Weights of a small mixture-of-experts language model, trained from scratch on English Wikipedia: 702M tokens.
Below are experts of layer 3 (counted from 0) of a mixture-of-experts language model. Rows are named router (the router's row for the expert) and show model dimensions 0-127. Each number is 50 + 12 x the weight over its row's rms, rounded and kept within 0 to 99.
After each expert's rows: a language model's description of what the expert responds to. This comes from a sample of Wikipedia text that the model never trained on.

# expert 16
router:49 48 49 61 47 43 73 45 43 49 85 62 48 49 58 63 58 63 41 45 49 59 52 46 40 54 60 56 50 58 38 52 52 68 52 55 67 44 38 52 30 60 65 60 42 50 67 60 41 56 33 23 64 65 37 41 46 69 85 49 55 31 38 48 31 47 51 78 45 30 46 43 25 50 41 54 34 53 72 50 54 47 38 62 45 67 29 40 54 41 58 26 58 51 42 62 27 47 45 57 44 55 56 42 34 60 59 49 54 58 39 45 33 72 33 59 56 45 55 42 54 51 30 36 63 47 66 42
Description: Endings like ack, ick, ock, k in back, wickets, tracks, Bucknell, plus sports words such as team, record, game, football.

# expert 62
router:63 46 57 54 59 32 63 64 43 37 72 61 47 48 55 46 39 38 31 60 58 59 53 68 42 78 57 48 67 41 37 54 68 45 49 42 63 51 34 42 36 68 63 61 40 55 66 56 35 65 54 49 40 62 35 43 44 72 66 47 61 42 29 60 30 46 43 50 65 42 59 37 35 31 42 53 40 57 74 71 68 62 58 55 42 61 42 41 68 37 47 37 62 66 38 39 34 39 37 56 44 67 53 49 56 57 65 41 60 46 27 37 35 55 40 48 56 67 62 29 44 67 38 48 49 43 59 37
Description: Function words like his, her, their, with, as, some, local, several starting noun phrases, plus stray word starts like own.

# expert 1
router:65 46 58 53 58 33 62 62 45 36 71 61 46 46 53 47 40 38 31 60 56 58 52 69 45 77 58 46 65 42 38 53 68 44 50 41 63 54 35 40 37 68 62 60 39 53 67 58 36 64 52 48 41 62 35 40 42 73 67 46 62 46 30 62 29 46 43 50 64 42 60 38 35 31 41 52 39 57 76 72 70 62 59 53 41 61 42 42 71 37 47 39 62 64 39 40 33 39 37 55 43 68 54 47 57 56 64 40 58 47 28 37 37 56 39 46 56 67 62 30 45 67 38 50 50 42 59 37
Description: Single-letter or short word-initial pieces like L, P, B, A, Ass, con, often in tables and sports titles (Championship, Cup).

# expert 20
router:50 47 55 53 60 42 56 66 51 30 57 60 48 49 63 38 45 35 41 40 55 71 69 58 37 54 65 49 61 54 37 53 53 62 43 43 49 46 41 33 48 61 66 51 55 40 51 50 38 63 58 54 51 49 34 34 54 71 55 63 36 43 40 57 46 43 47 68 82 51 58 44 56 45 42 53 47 51 54 79 47 47 63 74 35 51 50 59 66 57 47 49 68 56 43 63 38 24 25 67 43 61 40 73 46 54 84 44 45 65 16 39 22 53 41 43 43 40 54 44 27 57 39 43 40 41 57 41
Description: Early word pieces like n, ar, an, s after an opening letter, in names and common words, e.g. E-n-glish, K-ar-i, s-ix.

# expert 6
router:46 41 59 59 58 22 60 48 45 27 53 58 51 57 59 48 51 45 41 57 61 80 57 54 37 57 50 41 65 47 44 54 69 47 60 36 46 50 47 31 35 48 57 64 44 69 57 55 31 62 71 52 44 73 63 43 44 53 48 51 53 49 48 59 42 53 59 48 64 48 45 42 27 51 41 67 44 73 56 50 46 47 48 61 59 72 34 60 65 61 59 42 59 45 44 47 26 25 44 54 48 44 81 38 53 68 55 18 47 61 32 28 34 61 37 30 72 45 60 51 43 43 41 30 53 50 62 45
Description: Line breaks ending table rows, list items and section headings, especially before a pipe or dash, plus closing punctuation like ". and ).

# expert 46
router:48 47 75 61 58 33 53 67 44 44 66 81 49 64 41 50 54 33 35 49 53 74 52 55 51 58 67 29 62 52 35 49 48 50 56 35 62 47 41 47 46 58 51 57 50 49 52 53 45 51 62 28 26 55 54 45 50 60 52 59 41 29 50 64 44 47 35 53 49 37 61 41 42 25 48 67 49 71 55 67 79 60 45 49 50 58 35 36 44 31 59 50 61 46 49 49 42 51 41 61 56 52 72 69 50 50 59 52 64 40 19 49 48 38 24 38 46 49 55 48 50 65 48 24 70 63 67 28
Description: Determiners and possessives like a, the, his, its, other, plus adjective endings ical, ious, ial, as in identical, various.

# expert 42
router:66 45 55 54 57 33 64 60 44 38 70 60 46 47 53 48 40 37 31 60 56 60 53 68 41 78 58 47 66 42 36 53 67 47 48 42 62 54 34 40 37 68 62 59 40 53 68 54 37 65 54 47 41 61 33 42 43 75 68 47 63 45 29 62 29 47 43 52 65 41 60 37 36 35 41 52 37 58 75 70 70 63 58 53 42 60 42 43 71 35 47 37 60 63 38 41 34 38 36 54 42 67 54 48 57 55 66 41 59 46 27 37 35 53 38 46 56 66 61 30 42 67 38 49 48 44 60 36
Description: Word-initial pieces after articles, prepositions or commas, such as per in period, K in names, King, South, member.

# expert 28
router:62 39 46 47 50 14 49 54 55 29 43 63 37 31 43 54 44 52 36 46 52 51 58 69 39 56 44 51 63 39 58 48 57 45 69 51 63 40 39 38 33 60 48 62 64 49 58 66 41 59 58 60 42 58 44 42 36 76 59 52 65 32 49 68 44 42 57 46 60 55 49 38 48 44 48 64 51 49 68 71 70 57 38 68 58 44 47 65 85 56 47 31 52 49 52 51 46 33 23 64 44 59 65 42 67 38 63 47 36 54 30 34 46 56 30 41 57 73 63 45 33 47 54 53 56 45 57 23
Description: Lone l piece inside words such as brothel, burglary, ruthless, download, established, Czechoslovakia, plus Fl, Al, pl, and from.

# expert 9
router:75 35 61 46 46 17 70 64 58 47 50 66 46 65 54 54 44 24 21 69 54 67 50 55 45 71 44 27 53 46 57 66 43 43 59 34 47 59 58 37 44 56 77 62 55 45 54 59 41 70 50 39 55 54 60 40 41 55 51 61 48 38 45 45 48 55 46 55 73 55 52 22 35 51 42 49 57 62 68 57 56 49 58 47 39 58 36 44 53 35 42 43 60 57 55 34 41 34 36 74 48 59 65 42 41 46 64 43 51 62 39 38 49 54 35 39 78 61 57 46 49 65 39 69 34 38 57 43
Description: Semicolons ending infobox list items and pipe cells in wiki tables, plus ); / – and "against"; e.g. Location: Warsaw;.

# expert 22
router:44 35 63 69 51 54 48 54 37 28 49 56 44 30 67 48 50 41 46 50 65 58 65 62 26 70 54 30 80 58 48 75 65 40 74 40 52 47 56 42 53 50 48 56 45 61 68 70 26 53 59 61 57 68 30 29 55 59 57 59 50 52 41 54 47 36 44 51 52 61 50 42 33 61 46 52 23 57 67 52 52 56 49 56 46 47 50 48 49 27 35 45 56 56 45 63 51 42 50 66 47 44 44 55 54 51 54 37 45 58 29 26 44 38 56 43 85 64 61 21 58 53 42 42 55 37 57 36
Description: Mid-word oc and ee pieces, mostly democracy, focuses, Jessee, plus Soc in Society and pieces like uc, ri, ree in seducing, Greek.

# expert 61
router:47 44 64 47 58 41 88 49 59 55 52 75 54 41 56 43 22 39 48 55 34 50 51 78 44 69 55 42 61 47 43 53 74 48 39 41 37 57 33 54 44 49 52 55 43 41 65 42 42 69 43 31 41 54 38 26 40 60 50 41 65 52 55 64 55 57 63 65 62 54 46 37 35 45 47 46 47 56 68 50 56 54 72 59 29 51 33 49 70 49 47 55 65 66 39 55 30 26 30 73 54 55 66 56 53 72 54 50 56 55 23 47 52 51 33 38 52 54 48 44 26 42 49 35 41 49 55 52
Description: Accented or capital vowels inside names and abbreviations, such as ó in Vildósola, á, é, O, E, in tables and lists.

# expert 50
router:55 29 67 56 45 39 62 42 44 49 61 59 63 57 54 49 60 44 44 50 58 61 58 67 44 54 43 40 56 39 38 86 56 48 48 36 50 53 44 27 52 70 52 58 44 36 67 37 45 44 37 48 48 65 57 39 22 77 61 57 46 52 36 63 32 56 46 63 71 49 50 54 41 28 31 56 50 81 43 65 61 52 41 61 60 52 55 55 54 38 50 27 50 49 46 47 42 45 37 46 58 67 49 56 63 57 82 36 62 62 20 55 39 46 24 41 38 69 51 50 65 47 47 50 66 42 45 45
Description: Colons, equals signs, periods and unit abbreviations like km, ft in infobox fields, coordinates and section headings.